{"d_model": 160, "activation": "swiglu", "router_score": "softmax", "routed_scale": 1.0, "lr": 0.0129, "grad_clip": 1.0, "batch_tokens": 131072, "steps": 4135}
Below are experts of layer 2 (counted from 0) of a mixture-of-experts language model. Rows are named router (the router's row for the expert), gate (a neuron's input weights, with its number), up (a neuron's input weights, with its number) and show model dimensions 0-159. Each number is 128 + 32 x the weight over its row's rms, rounded and kept within 0 to 255. Numbers have three digits each.
After each expert's rows: a language model's description of what the expert responds to. This comes from a sample of Wikipedia text that the model never trained on.

# expert 37
router:187097127110094088091135170102166153186182100075116116152132120080142172087179074106093167104137161182146160148086077164098166168088139152153121126125088179153136118169100109107111113139183143130083122152144124177085071101155080113161138056126176114091082085146127172168111095179163099145133111138119121125149102068094101094120109123111123120136088081162116172108111107153106091156129190122157119139115142114058134141098078101139095186122112138142095143108096132196146137057090117
gate0:097082119109128139147128101095087174121089145179131081123117128153144123116152110162105101135075117056066107111121070112144141101119147107198107124083128136151081115181078100093149136084100128088129183148071106105123148174109149157134175130104127151119158102140123108115175105138162198047189138126130134095088146209121103123080089165154093153130119116161142158106121100102107161122173134156203152151096193097201100124080100115134111157119176108156149057181138109109100123127115097
up0:088147131113122193142119163142107107135123109173108141072144127127095124183097166113116116100082093100119076107113163108150096083168176142074092104142168129098135099031127102081065132091143094151141091076152136110103123144112074163117160103120082147121128156096125117116146105082155154175192068083170108133126166166097145176112161156149079152071141128121120147186182133090145087079139095123131118117136124206137110130130122097140095013146180106152088113121124143128126121172104135
What it handles: Subject pronouns. Personal and relative pronouns starting clauses, mostly he, she, it, they, who, often in plot summaries, plus some table numbers.

# expert 60
router:102089098086128177095104156162114165109099095142097179154114152155181072083090152158129138180157178119139149114131071133137155138086144111076127158125097124101116116111087119109176137138130178038124148093139118084176174089102108126120107121148153123098140170189162180134090110084143086110132084135113118110062077145183151134052152203130107142141121112153116137101116132155146062088171140175192153074112122116110124124079175136120133122141174170204105145147177133158102109153130116
gate0:078174144142133131128123159148140149173115151148124091106145159108153120149134114122156119133093178079137156143102081117120164156062145135097116200105080152116056145136129135081146057195104175101135141181133079132091173172121144173094113179173114134118185161111167139149098111111123125176181104172168055111184160142113155139134123186135179150153165115130123105140103150118056101112159156210123139162098082158096128202131157133150133119124122093193199123145136138129127160123102109
up0:157121101152156196157125144146122160135081121129101172094182166111120124117097123129135079115104143145184128115113142068148137098090117122113153145128142069143128132092124042137158156129197103094090147041114093079102113141136091177127144178133046131137165117057154112188083124112095119104174165132130143175158118135116058124167143151114123171086125140087120139164163132115136075089071108134142159118098137167056116095155197107127165085127148100140156084107126160156085143189146150
What it handles: Consonants inside names. Single consonant letters or short pieces right after a name's initial capital, as in P-f-aff, R-f, Shar-ap-ova, Y-eg-or.

# expert 45
router:174172153104135162113184146191160170124153149128110127166129167123118074111097134093137139173093140175128146106142128132135122145094124106092116106167096173074045135165109181157100115100126148198116155125128140095077108076090093126170127165096133146130055152130081134138172145103162122116110124106106157142110215105131116131164060093173120099127203160089102146103222150140150132099108104163142116133123139115195092081093143112205173157118120097113109111124095119155153155142186133
gate0:134190163166098115166189143160099164149153123142144098154177121124125133129136136132102121103098174170106176173162144137110177138081098116151110097104085118160153155103086145150130119183146120114077097169120137090115159160119144102034124135142093171147136119151130131113138117054108223081109116140179151107138147155128103149178137197135155136125142131074196178191093128197136102167129072106168165088081115169163095134098194139160109141092152133147130105148150132086110111134063126
up0:116084102127195110164082102109104109104139126070101120111118112114151107174082126186136164122121120094196099160109126194138052096143199181109101118111156144121171172200083092161134091077179122115151106123108085081101131163129143158112120122114113128153122144096129148093136121113072141139189096124136140134108126108183132111127143143106117105059082145170130072076200070128148075089150110149178128120142055163152175143105165138105147122146119192186116135133127126136078121172113133
What it handles: Articles and table numbers. The articles the, The and a, especially The opening a name or title, plus multi-digit numbers in tables, codes and coordinates.

# expert 49
router:125154142186159116121102183200144151184165074145127126105146078070115068089136118112136130187139114175173125118145179175089151099170187187086132149063138089049118095086184102144078172144125132147164189132195150158113115148098091136149147093144120115058110123119096143134170122159103116196101124090112124177174132149096134147136140162150195121117130147119157094150131142094177093100118123128107122144143100177101153124157122092082074167159156104127153124104135179126121159122109121
gate0:129132136142112112125155065083083129067092162073140071115104094179157165144109131161144080096074140030124124105118113136167135162090098119133148078131139118185162161212109142081164063087135141110104104132086106132109158122136141113116112118114140105139166117177165143096091151136136152078219130143139128098106135155114085117149146106101124117103081098188078203142152133184087141114133174154122149084132147058127093140140150146157120149071084144170162114135098080113117097161104159
up0:073174109139194144098136153166120132141180107149061126086150168143116074116087143136141093201182120154107136072192187139122133112111154104108134125117115161060152089108127163209102147126162114179146105105173118144111137173170120131108150060139165157135151081152088124153146109109146101198194084090149095159114105123154121164129120202148164117095146108083157152172130113102205099130170097113143145117142082160108112061093114112124135137164169120152137148111173177127093128136131123
What it handles: Capitalized name starts. Opening letter or syllable of a capitalized proper name, often after a pipe or comma, such as G, K, Cool-gardie, Nic-aragua.

# expert 50
router:112162093109160101150139077100068077150169161145157155052112119132118198114154127150118114076123116121123118093095153150092125058180096086177107140122123154135161156079133075153104135208193110081097090144159131120127085142122112084091089104125077090118163158101100065126112159140131149137096112127164132124170125180151078134142093031114150135100093140135149141119088092110168153147113103083077123115122160091137134140184114137152094077127133059149168075100161179107151129116102131
gate0:112153137165116147164148119102025153092090159151076100118116127206151126142060126116072151076082153042086099084148092127167108140080111075134122100191143147150101087149122151138187122133149147083078125128103115146146128170164149113117069142196132131172157118177113112102122177063175185098127064117125123077143142187147118171110121180135123111105145119144141162188087117152131163148153129104107134136100166122180151090143120158109139114132141136121095156168116128125102088141154084
up0:140125124094166074113165183159170084156193145129095174080121157128127113127157168124179148224160142160133101144122182180114087112155156132106128158072098114118142092142168103166091092131144173151183162105130090120110106122095064095107191028185115168137143105122081169129136119173122117165138122111158093175160134130140111156168120105162186159125149153162168142151170127114143074092138121120106120152144068109052141131129165092082116110142172116143113154167168138149118173142144134
What it handles: Biography verbs and nouns. Verbs and abstract nouns in biographical and historical prose, e.g. became, served, released, retiring, career, years, work.

# expert 42
router:129117130108106090127150123121142114041125189138161116052130181120101165120109133148118094085045137122115195087136134133101121094129097081129115108152152139098168127090133129126139141121196120084175085132048197098149108107112089139131155140141139159142081095094146107106134160102176113110069127163088128142111084106119129147161124115212112087136173130141100181135142089074160182174116108086060127119104154065124170097136160171111121107130122070124187150150145104115172088132155094
gate0:078117099166099096131167088082150113148095150180074105142143057107120151083139114181116079125109090120128083130147106101100143166149192144033079119120133140090115138143109113122118059088158161067143104180103112119121181127150119189095096124168122166193081122145096119108122090100147152095164160118177139133099124106166117162138112149130126107124092131194129163213133114150146158161163115143106167158083087076128115127080154115122109073065089119120166099197141135112143154155142115
up0:171125135093146067080080088182097116140090139124147131090123091057110156095113114141109131148155107093127119149136139154113144086146207132068114178089165150062152095107113119189150115120137140126140107156074109124118124138155099204179153147148113082164119133130122124111132156138123138166135151126176123047162157113139119168162167177119150123125106171137122173203161128117158129090220169124058150120156151124069185146134159094141131135155176133141093189093154137118064156159113096
What it handles: English suffixes, common words. Suffixes and endings of ordinary English words in explanatory prose, such as -ates, -ated, -ing, -ers, plus words like use, support.

# expert 6
router:129198125170108135130152182208166159125155090157064134163131044151139049127114108150067075184072100127125184115172121187147157079097101129106146088130115086159132092136177147124127101112103116128146142136172161129091106112103139115132138109141151146154156117147118154115169173095137094130150112087106142140142113111082071124068177145123113158123173089158154179224078140116063124153140155101142094130131119095094141117071126138103156175121112160131064126166133088135131124171100141
gate0:137168120137144143129150080103044135115086161126105096145132116186157161168079100137103138073062105069120137100144101126161119131075108092142118084153132125158139161171082122132192101073105078100074100141098105151144125155182192117141128210141158113165160142155170120114131175068214140089141090164117144112110090173143096132115126154093130114083108105179117182118122117181114167099194111109171120080103121114181080115126146164130115155091124161142104113124099132131100084136103078
up0:113132139129151096092106205189180107194158129149141153087119134078106092093172126134191134195173159181157100166144145161106123105178176123090126157082084131106125105084177123149076162162129162152159147078172131124134141099066111118144179060121123142120086101109092158138150120160098115161128130104135096209134114105124140119136120094165157163160141140107135101147132146076170103104079096128072097167144090108048173136090090083110140111171147087127125135084146125131167180126121160
What it handles: Person name endings. Given names and final pieces of personal surnames in credits and lists, such as John, David, Smith, -ley, -son, -ton.

# expert 4
router:083138165142104115165162093093118110138086140130145157126132150143095114140125093116151123139076126167089123208126158047123104137100081136109150119144145125145191112128150171194116168093111090081161091143065127090123124179131136123097124085074160122130135174116042182201086107121110129137217114131103095152081152148164185112100102132124165114136127119131100158112147146127137198085114145153131172117124092129125170167080131117155138123098122146133177183031196104132138105154145139
gate0:133171123178083145156100114121123088091158182169067148178121129180114152121144121144150104133189085083120125126058097169089175177133128122086103134138116197176112101131129161115142124140137110102067105106117162113077146115152186119155131127104146139123110132182120112113103142045161202061136136209138087137110148091109136123065182162136128104129114169132137107155155124177093173088177146133069141164157117156118094137131115175144124106155129131075109096169098143141186093137057132
up0:140157139160177153114143079137127092134199079181068115093141140090085152123166094152081147117121099116168134114076167150120056108125135116080098127148144130097170127121117094129126133102103126137087144125176146126118159159137101124139118143111118104161144127059105107109139092159114164090205197095114163114127105163101084094119093165179165156093135116167063145098198115168087110067151042138135116152145100124079102171158159096141136199147149083108089112136083069141089145155087122
What it handles: Prepositions and articles after phrases. Prepositions and indefinite articles (a, to, in, by, from, with) plus closing parentheses, following a completed phrase, e.g. "at a", "from Atherton to".

# expert 48
router:172082125137121093194151098141183107161136105136138077128098146103139103125088143128148109115097122213174210156048131158116157130063160164145136134158145103078147104102113093144101096171115149193139131129107159137085109092140151099153135102083156165121161076161170110200146107151128085124138113171141119126140144102134147125161135139095132086137085144189161103112144134125086175174163174107144053171150164191064118157170094094098135177110155112128174164146127102178117127131103166
gate0:151126129161134110153166088102098111141152119102122044099110154136106132133124145138128104082140129079086208132092105156110167191060155126140148084123131101155166111145091144121167103184171146148157143118053145079116205175134155171103090157121150127152094113146177098088123178071126167106169115208131079118088127120175146198186139135161110087105162147137151115164128129202112144137094170150166127105118117153159047101135137088136103101121156148147150102131096128128100122184108152
up0:116127142096134145102180115121137069156145135136075108069128153106121112137100119111169090166167098080125064130110173161118135191140167175087130161046174146099107119213125083159158134104133128117129100129144135076174181096142220128174205120171111162113129112107099167087169116096153110154107079086114120123108117174119105148177146070142190194127156190138112132158163137173126087081099107114091091108113099137084109096154118131116118138110170100101131105101140183127139106120145117
What it handles: Stats, units, pronouns. Units, sports statistics words and pronouns in tables and bios, like yards, record, place, ft, kg, he, him, digits in scores.

# expert 36
router:165142120093131155114162154127151169142119086155087126148130080125134113155133095174142154206119160124085164083150138152154121130115166111118145103103128115163084122199169169068134099038111140116159112120087110104178182090140156124158210121169071115131136104153133144112160164086132127112189113087120142118092054139144104108133079169081108089183116124165103185110098115101088123143159115171151072146153131094138176124100093095064104118105135140097064166117152088111145150154187084
gate0:129157113119130141147164076084099053136062099154083059167108116165080106089158112150113143104138181090125088091117071090139135149074163104111129093072148110146089179165120133133148077140156130154156123113089169155122099110139140178155056163146134161147080072115143086070125134123165172087096177193065201133154159113127105130150153151179173144168129152138097143098115117149122142136157098171105119117147173128106118097139153134096121121065111125178144068117109096154083155121090096
up0:128137088112125148095113156155096089152131139160079110126160144080115140070126129159162093174155115164047114090056176117106145148163148144138113091082106193126074095074132103176155115134165166102129110129074122150146136137131106136142165111169094127124146158137134069151204097109111184125144114125103124165147175148129165225226100177138164133099126159114102144157189085110148167104154091145088125130127170146136129109149103091095161059123189138146104173124143168147123134116143169
What it handles: Mid-word foreign syllables. Vowel-heavy syllables in the middle of non-English words and names, especially South Asian or Arabic, e.g. Bag-ram, Muham-mad, Hels-ink-i.

# expert 52
router:111197139209155192101083102170093189163148124129101093147127094128124136131108125130147098112107133111131148111165157145117146088105138173106140133064103086121154128151146135123111141083118112102077162087180160129144107148136121094174124159135089123097168161169135139058154134142194171169155067115107158144152072162134102124187127153070206082063133116148107141156144128112134086094178087209130158128141113156184167156153185109160134146091133142125183100133090197122119124147131109
gate0:155174149114118121152155011083093142087127143099121103144118144159128173174108150165138119099058106058127152069102126124116115169071090124180130102158146133166150143193083130095184096098113091115086103153080084103135147144154166117123119154141101139155144127168170137095112196103172143086223103171169159093145107129114119143155113079118123131054134095144139185144159110153116147110178113117175131105075131094163074168114145134157129145074105127165151140128129110123098111122101093
up0:073145120130171096100100195221203129153168091143162169080134172121122091125124151109140144204174129177162101135124170166141113120156169101084132153101136128071116091089161117152085154124165178154167159099160106131147110118085118137156186078134108122098135099096082158145140132151115101203139077112158079200130156114145196117111110141154193158152151163092118090115158133083144105106114105121072134174115109129073156098109103075129115136157134090115111154089131167145156138131144159
What it handles: First pieces of names. First word pieces of capitalized foreign or unusual names and places split into subwords, e.g. Ma-ẓʿū, Ban-erjee, Moz-ambique.

# expert 33
router:138127154142134139164101087146191078097157207124144144143105166152134121120105129098161100092186185193154111112160146168123108159111115119131092136180157149129077147120086196127144106160070135128137134126079130133136123127084093095135107090152092094127188069227153137107120094151193131077178139138098189080174116147116137124130085054168108092116118201140114159123139171140156150135102113166138112140154081084173109128110114094175149129085142101156097127126131103190141139191123119
gate0:095146178146184134080140125068083146133170161117132073159120152151126163088160201104142088113139147074104175144136076154160093192108104148116075098122201073145124146178141124134145132133192111092053156115128145175167121111135116137100107158097150166088139125220210142149165140120091133120206133119128161128098062106169101090091172172134138082165084091167125099166129132165098110107151079136145120066109121132140148147112171120124145127091107111119136111124135157153101127120118147
up0:047162059163173124121144123146098140106143130032074142119118210127079091105115105144130083162129122111128093121130179112109113071137122126098130126114138100148069129097119134142128148159189178107129123097121109123148096171140153153111150166083122134087159117152136181124168120109140233148149109157133112175070084142136114143169178111148151107104146144151119138165064093122123105069116129099119126152136137166060090091122116152134143141156115173059129133111145061070063085125109099
What it handles: Digits in numbers. Individual digits, especially final or decimal digits, in scores, years, statistics and table figures, such as 6.5, 4-2, 193(3).

# expert 53
router:200119081074214079176165092118161104118129180156149143070068123146132196154138150109118081073108096154099184113105148111167161123146084095190150136178129116112129092103105112127130109195146124103137109107099166095116099111083141112126077129138147127137104116187141082117092147128114119136087149166081141164167105127093156156140166040151124181166103086158126123132092104098127151154115183070131108133109172164089128154173133143100169106158145086092106131101079109133192113122124157
gate0:124219137175118141148061138168076196113100126131130140126179128138137088101114097174110089108137134062107091103142079110145130170109109121137073108140118139154071122179128150125123113171150135125120117161188154109138162161079154118102126119191130133097188138180078144143116184032105127122184124148191113133139132162127142137115135193118126144123099107168125185183113121115121122118136142137111136146099104060122087143100070085107176094117152122155116180141127071111029112102120136
up0:204167116089167143172107120141087128169141135098083069069131142104141154127103106083119115130104161072096120148075163103026113090119199137090073122102119125107090087137118127081178095182153136114154159073150124181124122113164176101152095075146120134123095112168094130157160175100121088165117105095114140113109113068154147145110109162130191094099131124093093169159167126129110141069133166123076104155123124036060101108146137136127088109128130125121128135150126190134097159123141098
What it handles: Nouns and verbs after determiners. Content nouns and participles after the/a/his, like season, team, career, album, released, signed, plus suffixes -ation, -ing, -est.

# expert 7
router:104082122183125117117086122098142146132181144173068098194159117116146138189124147102092143155111169171106099169057092163126171096095107181127132124049064065115123102112108166137161119107129155115113106107129137143117111146138102137179175116159125153186174105103111094082185148091088160096157083055140140137153097095140123080126145134086101133090101068158101131126130134120158167071112139203131084146183145184127143096100142115141157154115164199164111124163150133154131125170152100
gate0:148120144103085091089116108114153129139060148116048063161132171142107149147077139119138161124081151044092158118104151143155123129052134122127102145119179069109131149084124175119198153143223094134103139124171134145143132163102123172147048132084141124122164102098192116079153143079124179098168168127151105086074109147149116122134148149106138147129117077135134128130116128149106132111157128126139107147081178140144103122137180120160107189137142145210168135162173155145111166172184129
up0:180103074129146166120120134138079087176141133130121065098152147078119134114183175167170082168127157125148133161076165145104107126176165182127173093107191125104045112152096127162111148148146130113169141113120128134131107139179177056129102142156158130084123129030125176114145135085100171144171072128134164134137100137111103160158164163162142127079158144131125215123134175178092115085099115113147147143153072156112111082084170172143116120133127111110083114092124095167119087126115090
What it handles: Years and foreign word-pieces. Year prefixes 199, 201, 202 and month names in dates, plus mid-word pieces of foreign names like Coll-è-ge and Allg-ä-uer.

# expert 27
router:181126106141145150110146112193186153116067126064193141083139131144111129154101107156161125102143144083057138151131196150138110172111101142106118154085138153148178125182156150121109158152145123123139112123059102126118125102125150112080199105169089065160173107142155175122113153126143119098066121173131117154158171150093150165183116091134103138093161086156129149148193184194106048081128116116145088109131096133116160059096163137123148097126131164122129157144112126110152080165142192
gate0:141146162145111082104157104079079099113204174167126071149087149107095153147093124168130111136092101014084111127122113139117124127095098145142124123131110097176108221128146119167159120063168122139124099123160151144146101112115086171112112081112117135159073048151134067104126145135158155089150123156124177076123143147129111129123110096180107138123097103142116099143149142137185139115119085097076099110095158160189126161088127127164139119051203146145162161174161103175121122098103114
up0:137107158122125107142122128133086134107118107101104097141055116114098112106115074150199128139119062081153116153147162194094162122175142129130127132121073074149090127116135142139166121146120158172218149125102136098208108170082048166172115133160076121161122095127134104040071169139130130109130144104145149098108072106153172182194148170146110145120160124116126118130111083168104117098096170071125099133100131099117112139142126147172064147181078097138170122129180156112144136166119176
What it handles: Sentence and cell ends. Sentence-ending periods, paragraph breaks, heading closers, semicolons and table pipes that close a sentence, clause or table cell.

# expert 14
router:141092140166113105159094056149166155104162163157095079194092133158127100126141082092095158090164143175158056115141104102117129141093159121105140090179113155100086148139109067142110087119114136154112122154127107144107116106192113116155160106057131143081135119139117117107178065152189129110111129068082157077095172105104092094096118121171138114161123180137132140115173149144134156204122142109138159125104116106170088142110072091161157171113169125166156122121106036187076157108105111
gate0:157122125127134103173148047121107081115131149151117088133129145190144135155158161124151110124055132112143204155104121082156113142134132092133109102142130119184154138133127121129152124176181143102091097088062142126144101132138134152120125171138136111151148048160157082114100094050106189118096128157203139116094084183140104121098132144165150102131131099117158125154126125162054159156138136089162109059134128120137093141099119146167077156075140074198196143137089167094044132139116165
up0:090131139098157060139141141114111070141208139162112129106143155110114199103116109125100151170105117072111133108095126129118102083147171178068124093084146101160142146172130122164137171130155135103058140116126121148179141134093081171122102121142092138137064076097131106145100128132092154176141187090183142193085166166072106193164118121169184195121167138098157146132139107096163126119138074143101100125107075109069136130097146144162107103111119085133115094102170197138083116080134133
What it handles: Numbers in tables. Digit tokens in tables, dates, and statistics, especially numbers between pipe separators, years like 201-, and decimals, e.g. 207, 47.

# expert 0
router:159174168163130131073069128139079156168141074135101118141211140120119151119155111100170117185106088091156164073157164104121159207074129169112154143076090092101112113123157138133095144126139117094122140117151146149120147153098123142121105142121086107098099110182148143101169188119133186129148099102114146137115102148080065134166131169119149075076130084125149101128171081190165097083173101113137139075138101138145113092103146142102101201113174097138156118088178203092117104088088102
gate0:144123168123097107147158040067053140104110170115106073146107112178142132163092137161121129096077103043124133087111116107135134172069096135151156085130140119167129152190073129083147078118108076111088110177100101126139137183151163118116071199122120147157130135153173110059099149100149151082190102177159143089148109151125078163157125104096107125059113110144126176147148114159124153131175128125175118107101131107153078161146180139158143159085098141147157123184141142113099128134105109
up0:111120152130139080098122178173174090161190123159126116076135156085108079076154136103168126199162153160164131170115173125087119128186127126059149152066121119104098099121148126147044148144163152176162117087163114126129126110122113129099131060129102139123118088121083167122130112141049112193103108109136124168082142094108128115148102125143196158129102196063115103128146112085128069138128097133113160178140094152053196104127128091111130123186107124132135144095172127142164158138114169
What it handles: Word-initial capitals, names. Word-initial capitals or short first pieces starting names and words, often in lists or foreign names, e.g. K, F, Kim, Mat, web ser-ver.

# expert 63
router:161137141125136141126128140067082078094144171185093148119154149160162121105117138150066092097097133094085166119138113148120129075141114125138182125126127108165175112116123121121188146126121118146144100137106158091089120119111124142127176113150135112155046153077148104042171145072122132104124126195139140142123126076087104164128183127142097151175124094166097104229114191060133080093102093089107150178104078134139137151130059178095114112158146083124069162119090081101165120129114096
gate0:179159129114139080101143033142099158144089156075082169070176123116148151157102114153097107095127181077047092103133103083106139151124170106169115074098177128095162117159060150138138116114099146138073101125117126120147125101100118075128092140139160126204135120154169068108112139102119146141128134083123116126150144148191108113141064178182147111087102103143132124091135107122100138150172124162134110156050162165159117074116134111092163170171188112104147112186142139086093117121095109
up0:178104144131136133111098156180140118132086140147109142073110171112064109081144100124162126105136162114102095170115088168097171125171142119097074152123163161116142152055167133123126119120137206142160123125108094151152132138143086129105139106127198131118129089055113093123194136124066126145149125080117154121150134141167157136122127228189135188168172105175131109201128164118108108082117134129174115139122073165057100090170146051117077106152153130090105147140112130094102155109157095
What it handles: Suffixes. Final suffix pieces of ordinary words, such as -ation, -ions, -ity, -ors, -ine, -es, often before a comma, of or line break.

# expert 26
router:101077132060103171165136134106116179110138085121138121158153088153160087140079122138164170174158186109096072127172120116159071151153169103071150129070109178115113098168090150083187132076110173095193132120120069108151108117122121158149158133112100134134083119105123081118083150098170110106119142106135092103083101128091099166100065162168127109157138096094145109091145086076123116121151188145168177104102184108192166119138085099111141047135164158141111122130117126123166123085143093
gate0:121198155053118103095151126092089203109092149077154106109096122086150070132127146146172143139135132067104099117120159147138145128171152119093112145107067106154115182151116156084120087140112201088130153159132134108138210150137083137071145162124090121101106100119176115135174081092119136102116045158194205094083147112131104119129172104101155126168110085128117132094169092129104109130148167183138165136115118124133131107142093065134146144121169131177184138159158176134128190127144127
up0:129134116105158131132083100116128094144178117180151152096092150141120048114083124123126144163146096102070138120116143149075144179121170177159137123124152099185137118122151088119164115093190124160131162045116063154175125142112162109097164159136111160197137076132093083154061142145134099111119167174094173149084127162127100173153156142154161139121128118154085102205185087088187161110134108168114184104109031134134110102180155115104138091126125148134184132120092113151117146134113143
What it handles: Mid-word fragments, spaces. Short word pieces inside longer words (capac-it-ance, antisem-it-ism), plus bare spaces before years and digits in dates and tables.

# expert 5
router:177122123067203108097144099085098172114076107097151156172044158146156112101141139134132141141123137093107119135150136096134102157145121099151120123116123097169089123173126113105171139113128116098153100119154114046105092113096127162113096097185106151147092137067105105166154158097080080121102154120129089115081140158128098144035118174115127152156137074093114094148121140097116147144100096147123221112148170111109090122193061135181130130133130090128080075100067132082157098106189112
gate0:118105148124185102134075134146090144125130131127126085103080101120184152136074134118185142104094102070075127100144082111170105197138160136130093170081157157136096146192154133129169099120125126111109151104101116113165127089126121182119154154150131156169116078171158134078138110091172153053097147142136150084108126156197161148091137182116165112099113072154092140161156141167191072067114135156154112122126136123132052073138147142135166077128127104196136161126166092155158079181137165
up0:152083119143187109104101092180114122148113122114119116067078103117152116156133085136205126125108146150078143206075126107088129150148182171116087154040104146160032146117161065153141141126123139146104169135157141209126143133103087142126160121171090130133170130167138161126198154136115112075148166147158077129116140107155146186104096138141201140155093096143157161155172146133149120155129085095171123142113115132110115122164162139137121097164168150176096147095159143179104176147114080
What it handles: Determiners and adjective suffixes. Articles and possessives like the, a, his, its, 's after of/in/as, plus adjective-forming word pieces such as ic, ist, al (theatrically, socialist).

# expert 25
router:123105183094106153164176072112196103072054096125177099123099087091121085189120130148180107199105142113169157121138120114087084073163176116166147153171133161103075168102132097157097076097124110117140101134180139142140170098109113136171149159078144145121110155140190110073114129119120101170124143143150128086085074118147148099131085188175098132169126126126103055070122141116119149132128085136158132141151170179163132134146112118156095181119127126101110106208156095154095126111088126
gate0:173151184086074145136103152163096146061102127168113109136125082097096158150125113160111103111116142019070133144127081187109117204102187139142086147163131166146136207151080105109123097120173157138063106119124108118120127164116139180098110126112116146144093135136171140078096087087151131162166196158172169128134098181143121154150078147164123112144159142192131120155113114182161095167159179151164148141130108126077129136123147103150089126098111178109114077169142086116100125131141166
up0:129133115142115068108129177148135099211159172135113069066164138137176098127063137111093137110076139134123117051120113161135076120134166182131166123082147116141149107133211138147063125139194153131112090150132086119174120138128165161119195131161121133106153068134051111174138117156143112140134083119133170163126164094069164178161146087097175099164111155154120134180151106092128133085110135132041195127115134122099114109105139086126152076145154132146131167132154164147093150132113123
What it handles: Census of and fragments. The word of in census percentages like 28.7% of households, plus capital letters and mid-word pieces in names and measurements.

# expert 54
router:182148097164169108103158183156169185112147137170106195158096080153115101104127088195122163147079102111122162110164134109202117160091101120109198054152106098190133114142198133112096129107101134142091120136143150093139173123116152122183138167103113156137120109163146162153155166138138172097130081127129150138139095139124120111124138161156075183102171139176100168126142129130119057092163141122109085176096104135135152130116169107039102175116136138085072156145085084087127118130156074
gate0:132157151084162144132120069070078138101150160118099085157134093162137136180099116159136104089079087056148127114154106118107118196091114109126108102135156107116136206176055129083185111125102113126080091140088141106165136104144168105119108172097121160154180121117171097097119171116167129096148139160154119166117094169122103187185143138122116126118165118144094126141199102196177122130154105143156179105077119123173060187132174126167140130138137135098120127141084109146128073092110053
up0:145137121166196125066139141162169157147160129133111141080095109081095066108131117158195104211174173191097111160145149183067103139190155093056122126078136084123085116080146116135087168174154181143142112110152130091109132125137122115114174066132133132165074091126121121134140106168104147174091162135144123158153103090094168132151133138151157148132135146074114121140194124097149088092132106136105149157118088137096160113098112102069104125202150076116092143093115126094169102102077127
What it handles: Foreign name endings. Final syllables of South Asian, Middle Eastern and East Asian names before commas or brackets, such as Shim-un, Yak-ub, Sud-ha, -ai.

# expert 10
router:121163114124103170158128199150176180155157151153154115141111043086136094094124145113140145123079132094156159107156147159122195172087118187162103148143105125159122201194135181136141174062069161100075165207135108111130113128116146109123093093148163115112159095110126164134120128193125116125130089143135163160122146150108149158141148141112167142146107143148163167124120168168116063074123149171100087122101148177127098188132208133153108140120140059107140160124075188119114152142106108
gate0:106189113174090113130101072081078170116116185108096122110123136184167152141071129161182114089125086056113132062117125136113153165074124092171084109110122133179125188130054157110181123171095133113091122136079099073181171146066169114103106168158163124118165123090172126077098123150159152111118100150175107134103069164150117185151125164087112126124145106168118144148135114172084154121180095155171152124120144105125098152110139103206140134106147135154139117155137151097132111167078116
up0:138142145140139132071153206146167126160168146104078134042170162126109078118195143140184120165133132134149085108107115133141136098167166116042152114102126138134160123156159130125119146167112140149173117064165102136109113135118102148180141059161120146138124101078084116137123099167104124185140112120153149202114100131076120116146114115150168169116130168104106103103173077079108106107126102161105166139107072132059197114159121107125106096181173147142183168076134166110099144162184088
What it handles: Capital-initial name starts. Single capital letters or word starts beginning proper names, acronyms and places, plus country names after a city, e.g. Tokyo Japan, "K-SW", "named after".

# expert 46
router:085100150096129141109147066061088098121071131099096126131142150093153151144124162119149131097100097159138137159103114075152139112104112148149121144146125136102134116098158176114132122079141124163115175121110133132086118093132157137168096122097166152130107120073089166160123061143108104151141190171160061151096152097182154095084103165117153095061082085088076131111098166159059192106077123121185171120093159156100144046161086132148134159119120169102086099143102100144155081059179131
gate0:070163178179130085152128035096105167078115095114135077164123125172142121144173176114129128143082130076115122161107120091136090184135106147184102126108109160151097094123144085101190148118166113138141098089056126156134127144134146112110097160161133116126169106142164068059149116078134195148121117185156104133060149101209110081123107107139144146101119110125129094162107143156189142118111140128172160166103122123118094131059123149179153120130128169119183070157130118185117122128081141
up0:136077127120193152071088132137178173108089028134080090155127104128144135194081164132190119135177193135117175154115177130143150153157122159140159134081125138155049108135128135151120115105127127038161171142158121120109143123105143138143130063130140142103099090134140125163170088085104108134114150130156193133137173089107120162069107119094169111118149134161148101098156120091169115122122071154154119106139132196119159093130113137081124122093150166103113151072117094116094118148099221
What it handles: Articles after prepositions. "the" and other determiners right after a preposition, as in "Member of the", "with the youth academy", "in the River".

# expert 51
router:158136146095167111136190154106125147125156115128190087116135147184087115208139095158116108111080145112136110142163122107158179177175138160096204097179128151138152101113190169104103152099074137141168147133086098086167070120116138188162133178137109172188122115107162109139123138148114168094098119076135175112117142096132134121122192109134112092149105172170113140082124164178116143098078087140132127196123117170096190133134099153073119130083155107158118142053074093110103147140171109
gate0:134185148165133072094132102132099103148132167114087099166108123160117172125224115116132125113068110089125132129124089135148151098153201142135079087108137192135131122164092127136169160161099100114146081086138083184135151200178134132095076096157105118088155114156090112103154111166145131088216117120115171124194131216138121161069134143087136103090057108131115150173128079158170140126137177103116136106135095134159139108158168088151119132082111123161160120164149114101095159110136089
up0:118136120152126187113106137118120158144147088134128141165151088122135187098128167157108085160142154105183107161086117123169084101240174180116063145157163120107104144076052117134153145078169170126149178097130102147167166175139121172126143127131120124142123099117037184110132119137114124104113179161149138121121159098170124127134139195133175178110124134098075097100156116146102109098085112080115155177159062156122121131140120139098102144162110151119115148160136157090044178165175120
What it handles: Inner and final word pieces. Middle and final pieces of long or foreign names and taxa, such as -ost-, -ior-, -ton, -ist, plus prepositions like against and with.

# expert 3
router:105098107115112117091099191125070181093142154142092173148097090125093135140057120089116114198191129063159167102146081133127101148070133076136144092143118149148125122115083126147134117148175084126209105110107133142164125102121163098193171114091165134129146160108151132155181130142167154087138123137101094115177164120125137132085138137120119186122149096141110150138136050147158088111127121082113152040192163127130140105052082127085166139151133172149148075146126169132123071100147099
gate0:135129143154162068141118082104118088123111150125108203134111108137109146142084136126123167097098046080097167091147102112119128164052173109169077116071114154145149142146096150115147050146117152100113133136098091115131144112133193128170127158173137190148145112106130125104072195134164162111122065162130144076134151150128127128145162175104132124119078129080136136162111167216144117111176135150096147070076090134095178123123120160165143152113131120129137099163081091071080099112056090
up0:171125146103141054096170169083171157174172124108127118062108146130086074111096171095177111125079154114118153135123139166123133126156150154094106147100133074062124125108124105173125143098135154102184141101140173118125156150191138150152149146165083136141105120114140175140139156164116146147080112072150141119139129128092130138159136104142179177107146093133140110106153141133180065073121086133071143094094060139063184053097162154121159136148170098201130205153088095100104122122096096
What it handles: Auxiliaries and possessives. Auxiliary verbs and possessives after a subject, such as has, was, had, would, their, its, 's, plus inner pieces of words beginning with b.